config = dict(
    hidden_size=224,
    num_attention_heads=5,
    norm='rmsnorm',
    learning_rate=0.00637,
    warmup_steps=97,
    schedule='wsd',
    final_lr_fraction=0.1,
)
Below are experts of layer 5 (counted from 0) of a mixture-of-experts language model. Rows are named router (the router's row for the expert), gate (a neuron's input weights, with its number), up (a neuron's input weights, with its number) and show model dimensions 0-223. Each number is 50 + 15 x the weight over its row's rms, rounded and kept within 0 to 99.
After each expert's rows: a language model's description of what the expert responds to. This comes from a sample of Wikipedia text that the model never trained on.

# expert 6
router:31 68 60 51 63 62 52 91 44 61 37 59 59 34 30 58 79 57 37 38 56 21 57 55 46 49 39 33 92 51 19 50 57 68 42 47 66 49 52 34 59 46 66 63 89 48 68 50 50 53 41 40 63 31 60 58 55 61 81 34 52 49 39 37 54 64 52 33 72 55 47 24 13 40 53 49 56 71 52 59 46 62 45 77 28 39 61 45 66 49 58 45 50 65 77 55 49 62 50 38 54 44 43 50 46 36 62 26 24 57 54 45 49 44 53 61 52 27 53 62 49 65 36 40 52 61 52 43 52 66 69 61 50 58 67 64 20 75 41 58 56 52 38 63 64 34 61 63 80 52 14 54 32 51 45 50 67 46 60 60 39 56 67 36 50 27 14 61 60 36 48 54 41 34 47 48 29 46 43 29 26 80 64 25 66 52 71 61 67 62 69 76 43 53 43 43 66 50 32 32 35 20 22 44 56 52 50 37 42 27 54 33 35 34 51 23 65 75 19 40 21 40 76 56
gate0:30 25 50 21 65 34 40 49 47 57 41 60 81 63 79 20 26 57 48 45 42 26 49 43 49 12 37 46 42 56 47 37 53 53 40 86 54 45 60 73 57 43 31 72 41 64 39 33 35 41 72 55 59 51 50 45 44 65 79 55 60 54 49 47 63 20 49 51 54 65 46 46 58 42 65 43 32 53 70 50 51 59 39 72 62 45 67 66 54 74 14 62 67 56 45 46 03 40 43 54 35 72 33 39 14 35 63 37 37 55 48 61 40 54 84 43 48 53 43 71 84 45 37 45 44 61 72 72 55 53 37 49 36 56 43 72 35 44 58 53 54 56 24 48 58 49 49 49 24 29 35 30 24 77 58 40 65 41 61 46 53 54 60 37 75 68 47 74 54 26 33 82 72 43 71 61 54 46 45 67 56 39 26 19 53 49 42 67 49 55 68 53 31 50 49 51 20 48 50 66 36 54 49 50 55 44 35 52 37 29 80 35 53 26 35 59 66 73 34 44 50 66 60 50
up0:48 42 55 45 65 16 51 67 40 29 43 69 65 70 71 53 68 59 65 59 60 35 42 42 54 40 37 33 82 27 66 64 15 51 13 52 25 81 53 45 41 40 70 33 54 59 50 41 61 48 66 53 29 46 38 56 37 52 53 68 43 53 57 46 63 63 23 36 52 48 33 67 43 43 74 51 34 47 56 49 37 66 48 59 62 44 47 65 37 45 38 15 36 62 72 46 31 25 46 63 62 64 52 45 54 45 64 39 50 45 38 87 36 43 53 31 32 47 39 60 65 39 24 49 41 66 53 29 59 39 66 35 45 50 83 67 65 27 73 35 33 44 55 26 43 50 16 52 30 45 32 52 31 57 56 45 53 42 27 30 63 68 47 24 59 46 56 37 73 48 55 43 44 63 49 38 39 38 79 57 83 66 97 19 62 32 63 46 62 75 59 59 31 52 43 56 39 39 44 79 47 68 36 36 65 60 63 29 48 64 61 49 45 39 63 68 46 68 37 54 59 74 47 30
What it handles: Numbers in scores, tables. Number tokens after dashes, commas or decimal points in sports scores and stats tables, e.g. W 20–19, 4.15%, 10,000 m.

# expert 22
router:11 34 64 44 82 43 34 63 44 67 48 22 23 65 51 59 51 71 64 56 29 59 73 54 52 65 52 40 63 64 49 62 61 54 58 76 58 36 51 63 47 34 47 37 41 46 29 28 42 79 45 28 55 47 30 53 56 54 35 64 50 37 31 66 36 37 32 62 27 55 27 37 54 57 22 58 50 34 43 36 48 61 68 58 40 55 50 65 66 59 65 51 38 66 46 62 37 37 41 56 42 50 53 54 79 55 45 61 53 56 49 22 34 70 23 28 14 66 28 39 55 36 25 48 43 59 43 60 48 63 56 52 59 38 80 43 32 57 66 56 56 19 69 59 58 52 69 49 46 31 31 61 73 56 26 47 37 37 42 59 37 27 65 72 42 61 21 46 76 28 68 31 36 64 34 31 72 84 58 91 65 45 61 49 48 73 44 49 71 70 64 40 84 67 48 39 54 36 43 69 29 49 54 45 17 39 49 67 44 44 49 42 49 40 38 66 41 51 49 62 34 72 55 32
gate0:49 46 59 64 46 49 45 55 44 30 53 33 35 74 48 61 71 51 67 43 40 46 63 70 43 61 50 72 72 51 30 61 38 60 64 69 61 26 25 52 35 63 55 35 44 47 51 55 64 33 35 41 38 39 48 54 36 50 35 70 44 54 57 36 41 51 51 30 36 38 62 75 65 32 52 30 44 79 51 48 66 26 48 29 30 74 62 23 37 45 74 25 68 32 49 40 65 56 49 73 53 58 55 65 45 20 48 68 25 82 48 36 24 45 70 77 54 59 27 34 60 71 69 42 75 66 58 36 57 69 71 51 41 31 56 77 39 61 31 44 39 40 52 22 66 56 65 51 43 61 71 39 28 15 39 51 68 65 57 63 28 30 71 55 43 26 44 47 40 52 64 11 71 34 55 44 47 50 67 31 60 52 20 61 59 56 39 53 57 13 49 49 45 53 68 64 46 57 24 66 49 79 44 51 71 60 38 42 45 39 32 69 67 67 50 53 62 58 55 22 39 44 28 74
up0:50 49 43 75 44 59 42 53 57 42 43 65 40 64 46 56 88 55 67 68 25 46 53 78 50 43 21 87 45 69 46 64 48 59 58 69 34 14 45 37 26 75 44 41 43 66 44 48 70 69 24 41 57 34 61 68 40 46 34 62 42 49 85 41 54 44 66 32 61 35 56 61 79 22 58 48 66 72 44 58 70 40 54 31 44 52 69 28 41 37 49 47 62 39 27 41 70 65 56 52 42 54 80 70 48 39 67 76 36 56 55 48 24 75 72 76 59 57 42 44 64 54 65 33 51 50 58 49 98 46 65 33 52 43 47 66 47 71 34 71 53 19 57 31 53 52 51 49 70 63 53 45 46 32 50 36 52 53 49 66 45 60 17 64 69 36 27 28 50 55 55 28 43 38 62 64 27 59 64 48 75 51 35 49 53 70 48 53 49 31 55 61 59 72 77 72 56 67 27 56 52 43 41 76 72 56 40 41 29 48 44 56 75 59 49 52 34 54 73 42 46 63 24 47
What it handles: Infobox field colons. Colons and field-name words in infobox lines (Frequency:, Full name:, Coordinates), plus degree and minute signs in coordinates and taxonomy fields.

# expert 12
router:26 50 49 28 66 20 56 46 46 31 43 33 50 56 68 71 56 55 69 50 63 65 62 39 70 56 62 51 56 29 58 54 68 51 63 38 67 47 53 46 37 25 38 15 72 18 34 52 71 57 52 73 33 51 24 57 55 45 62 41 57 50 67 39 41 33 42 59 70 80 71 37 57 67 80 57 44 44 65 35 78 46 55 65 48 43 47 56 36 37 59 46 67 61 72 53 66 62 53 58 70 29 38 67 52 54 67 35 35 50 63 24 41 58 57 44 49 61 61 70 69 29 35 59 45 27 38 57 55 46 64 57 30 78 39 54 50 60 61 64 59 51 47 74 70 48 33 48 28 55 58 17 09 40 32 51 56 72 24 44 64 00 44 50 68 72 61 54 43 63 56 53 78 37 20 43 57 60 61 65 63 56 41 36 49 29 64 36 56 34 51 57 79 36 69 45 82 48 48 48 53 48 34 53 50 51 63 27 19 49 31 64 25 60 48 33 78 57 67 40 41 45 57 46
gate0:47 56 61 67 70 69 71 52 52 67 31 51 58 37 54 50 35 53 55 53 56 66 59 66 67 37 39 53 44 86 54 60 52 66 59 39 46 60 70 58 51 55 57 55 43 21 26 53 61 41 45 41 71 26 68 37 46 38 45 52 27 32 44 54 42 67 21 76 51 19 54 43 61 73 62 21 39 46 91 44 58 43 52 55 70 62 47 55 45 50 58 59 52 35 31 37 46 83 66 49 48 24 60 30 65 54 56 41 77 34 42 51 35 37 39 32 40 33 32 29 51 39 55 54 24 56 32 32 61 42 45 61 74 60 12 66 45 15 85 31 21 57 48 57 72 68 41 49 17 71 80 63 55 60 54 60 84 56 57 76 64 39 34 74 43 85 50 40 62 49 51 45 61 71 49 65 44 55 55 49 51 49 73 71 69 58 19 22 56 48 51 67 48 64 38 64 71 51 63 51 43 69 34 43 52 38 52 62 61 68 68 40 66 58 49 41 56 57 31 37 61 41 48 29
up0:55 59 47 53 57 52 54 41 41 55 33 44 48 53 43 51 20 62 34 72 48 52 74 30 36 43 57 59 50 36 35 38 42 61 15 52 22 55 44 48 57 59 31 41 49 56 66 81 43 67 62 36 55 51 30 91 69 22 29 55 50 34 63 60 43 55 50 38 52 53 63 23 35 19 61 36 29 48 48 43 45 67 45 48 23 31 43 39 50 56 44 40 58 66 45 40 55 37 22 50 52 82 53 47 47 54 62 74 68 24 46 71 39 39 79 78 52 52 22 59 61 43 29 27 48 44 53 89 48 25 40 63 53 56 46 52 30 53 74 17 22 33 47 34 71 50 34 04 75 50 41 54 47 05 47 47 46 40 60 14 46 40 57 24 56 42 53 50 47 40 62 47 63 50 49 60 62 56 54 35 60 59 41 60 71 68 69 69 44 39 47 44 70 70 48 41 37 48 64 41 60 54 47 68 41 18 36 40 70 33 46 49 34 31 59 45 61 73 36 43 63 62 69 70
What it handles: Articles after copula. Articles and determiners opening a noun phrase, mostly after "is", "was" or "as" in definitions, e.g. "is a township", "is the highest".

# expert 2
router:69 27 42 77 52 45 57 36 55 49 49 54 50 59 58 80 39 40 48 73 66 30 41 66 39 78 47 56 36 35 74 62 30 66 57 30 57 76 33 21 45 71 57 61 61 47 76 45 63 52 63 63 29 52 49 41 60 45 67 40 39 50 46 45 20 60 55 20 61 57 59 51 32 55 69 30 50 47 63 55 22 71 30 56 68 56 43 70 60 67 54 27 59 39 41 34 53 56 32 33 74 47 54 38 73 44 55 49 53 48 33 73 47 59 43 48 41 48 65 69 90 34 59 28 56 69 60 55 57 44 66 49 66 58 47 15 65 64 78 08 53 48 45 35 56 53 65 63 26 52 76 68 72 56 61 63 70 59 42 41 55 82 67 32 41 37 47 46 38 42 57 60 66 38 63 41 58 44 50 56 53 49 52 31 26 33 35 21 58 82 52 52 26 39 64 47 40 33 38 65 76 55 31 39 44 90 51 33 71 38 52 49 51 41 52 50 47 11 60 58 23 39 35 41
gate0:65 24 42 33 33 60 43 46 43 63 35 40 62 52 65 53 18 75 33 60 54 56 42 45 57 59 24 63 67 49 43 39 51 37 38 62 42 60 49 37 57 47 52 43 44 53 52 60 28 82 54 68 63 47 73 43 61 53 53 46 42 74 52 53 45 33 84 47 50 36 48 52 35 27 44 24 46 86 68 65 36 53 54 47 29 65 39 65 62 77 81 53 59 49 11 52 57 32 75 56 70 37 56 40 57 44 46 44 83 63 57 68 57 56 87 34 14 83 29 50 41 53 53 72 38 31 52 47 40 40 35 55 32 30 54 60 52 62 45 55 34 41 58 69 65 75 40 38 71 60 51 33 59 38 41 49 72 32 40 51 51 77 58 43 70 39 45 51 78 49 46 62 51 78 48 46 33 44 42 29 56 58 37 99 44 42 31 48 64 56 72 35 71 42 40 72 39 55 50 29 49 61 43 42 50 54 69 31 54 44 68 55 72 60 70 54 62 56 29 60 81 15 37 55
up0:40 38 70 69 70 46 56 62 38 59 63 35 59 46 66 28 33 38 32 37 53 55 31 54 55 61 53 27 26 48 68 18 33 19 47 56 21 50 65 33 60 37 57 63 46 46 58 70 46 50 70 53 65 51 57 37 46 13 64 35 41 80 35 54 40 52 58 42 56 64 69 53 41 33 67 74 37 66 46 35 59 54 58 51 58 73 59 65 37 76 56 54 58 33 59 47 26 40 72 44 43 53 57 36 26 65 73 58 50 33 60 32 46 76 48 60 60 49 60 69 60 84 64 41 49 50 37 70 27 31 62 56 46 37 66 69 35 57 56 47 51 69 69 37 61 48 34 30 48 59 33 69 70 30 40 21 48 52 34 63 19 47 73 49 45 53 72 41 39 41 61 71 70 65 40 71 52 66 52 67 55 50 27 50 41 29 63 68 48 59 43 11 73 31 40 50 43 81 43 54 51 63 55 61 43 38 39 54 19 55 37 32 66 62 57 16 90 51 32 68 55 50 55 21
What it handles: Word-final suffix pieces. Word-ending pieces after a stem fragment, such as plural and inflection endings like chops, inhibitors, killed, eldest; also the conjunction while.

# expert 29
router:34 31 53 63 39 59 65 49 67 51 52 84 75 46 62 53 65 57 53 39 26 47 39 71 60 60 34 30 79 62 50 41 09 36 71 31 36 65 58 64 49 50 66 42 59 88 43 53 53 73 45 38 60 39 38 46 65 77 47 72 55 83 44 66 18 31 49 37 65 22 63 41 44 58 61 48 17 45 72 53 40 31 52 51 59 69 55 43 68 58 35 68 57 58 19 63 44 64 44 45 45 26 38 76 38 50 40 65 59 45 41 83 44 53 62 31 55 57 40 34 56 51 56 60 38 70 54 50 67 64 55 51 33 52 76 69 48 67 68 49 59 64 43 78 26 68 64 59 49 51 43 38 59 49 66 23 57 35 59 47 57 66 66 73 54 51 39 65 72 42 37 50 46 59 62 54 62 51 56 45 54 39 44 57 47 19 50 67 67 42 69 60 47 53 47 42 50 57 00 43 79 37 70 77 61 61 70 38 36 31 62 19 24 65 67 53 56 64 42 58 63 41 65 62
gate0:66 34 79 54 62 68 54 41 51 61 49 60 34 33 33 47 64 54 32 47 44 62 34 65 69 57 26 63 63 52 56 70 30 57 64 26 41 43 32 59 55 67 37 77 20 67 38 54 68 76 55 54 25 64 70 64 56 74 34 49 57 58 57 55 40 68 48 47 25 64 73 58 28 55 60 51 27 31 46 63 56 44 41 44 60 71 76 66 42 50 46 78 47 76 39 46 56 58 60 37 59 62 59 45 86 64 40 72 39 48 41 68 70 49 38 54 60 46 73 65 44 62 39 44 86 73 55 61 51 71 48 57 57 60 59 38 46 41 20 61 41 61 45 33 47 27 63 68 56 30 51 42 54 69 58 42 40 25 41 55 09 70 35 12 45 36 70 43 52 27 47 67 60 72 64 41 28 57 48 40 53 72 50 34 19 51 42 82 35 46 53 67 42 49 54 69 77 69 66 68 71 46 67 75 55 16 29 44 53 65 62 57 51 72 36 45 22 55 47 47 55 53 48 57
up0:41 63 57 76 34 43 54 72 42 62 81 46 74 52 33 39 46 52 59 48 61 43 49 21 40 45 62 30 42 60 35 58 35 64 44 72 72 80 33 33 34 55 48 38 59 26 64 38 53 13 38 68 55 68 39 31 60 37 46 54 66 33 55 42 46 56 43 47 54 52 22 49 69 55 33 52 52 24 20 64 47 34 61 26 43 40 36 74 48 57 48 53 44 21 58 41 69 42 47 68 38 70 37 13 33 70 81 39 48 36 50 34 52 42 74 62 72 47 32 83 80 32 81 47 39 51 44 48 42 37 40 44 51 47 46 44 30 24 60 17 45 60 60 48 42 66 48 34 78 65 45 43 56 19 71 54 60 43 19 44 57 57 47 66 46 45 49 96 39 64 40 38 63 68 79 31 58 24 47 56 53 41 65 53 68 54 48 75 69 29 59 19 42 40 40 40 49 52 42 45 51 48 24 55 41 41 51 55 32 26 64 53 49 33 54 53 32 49 30 66 46 49 37 47
What it handles: Mid-word pieces, music/profession nouns. Inner word pieces like op in Encyclopaedia and psychopaths, rop in gastropod, plus nouns like music, journalist, player in award or obituary lists.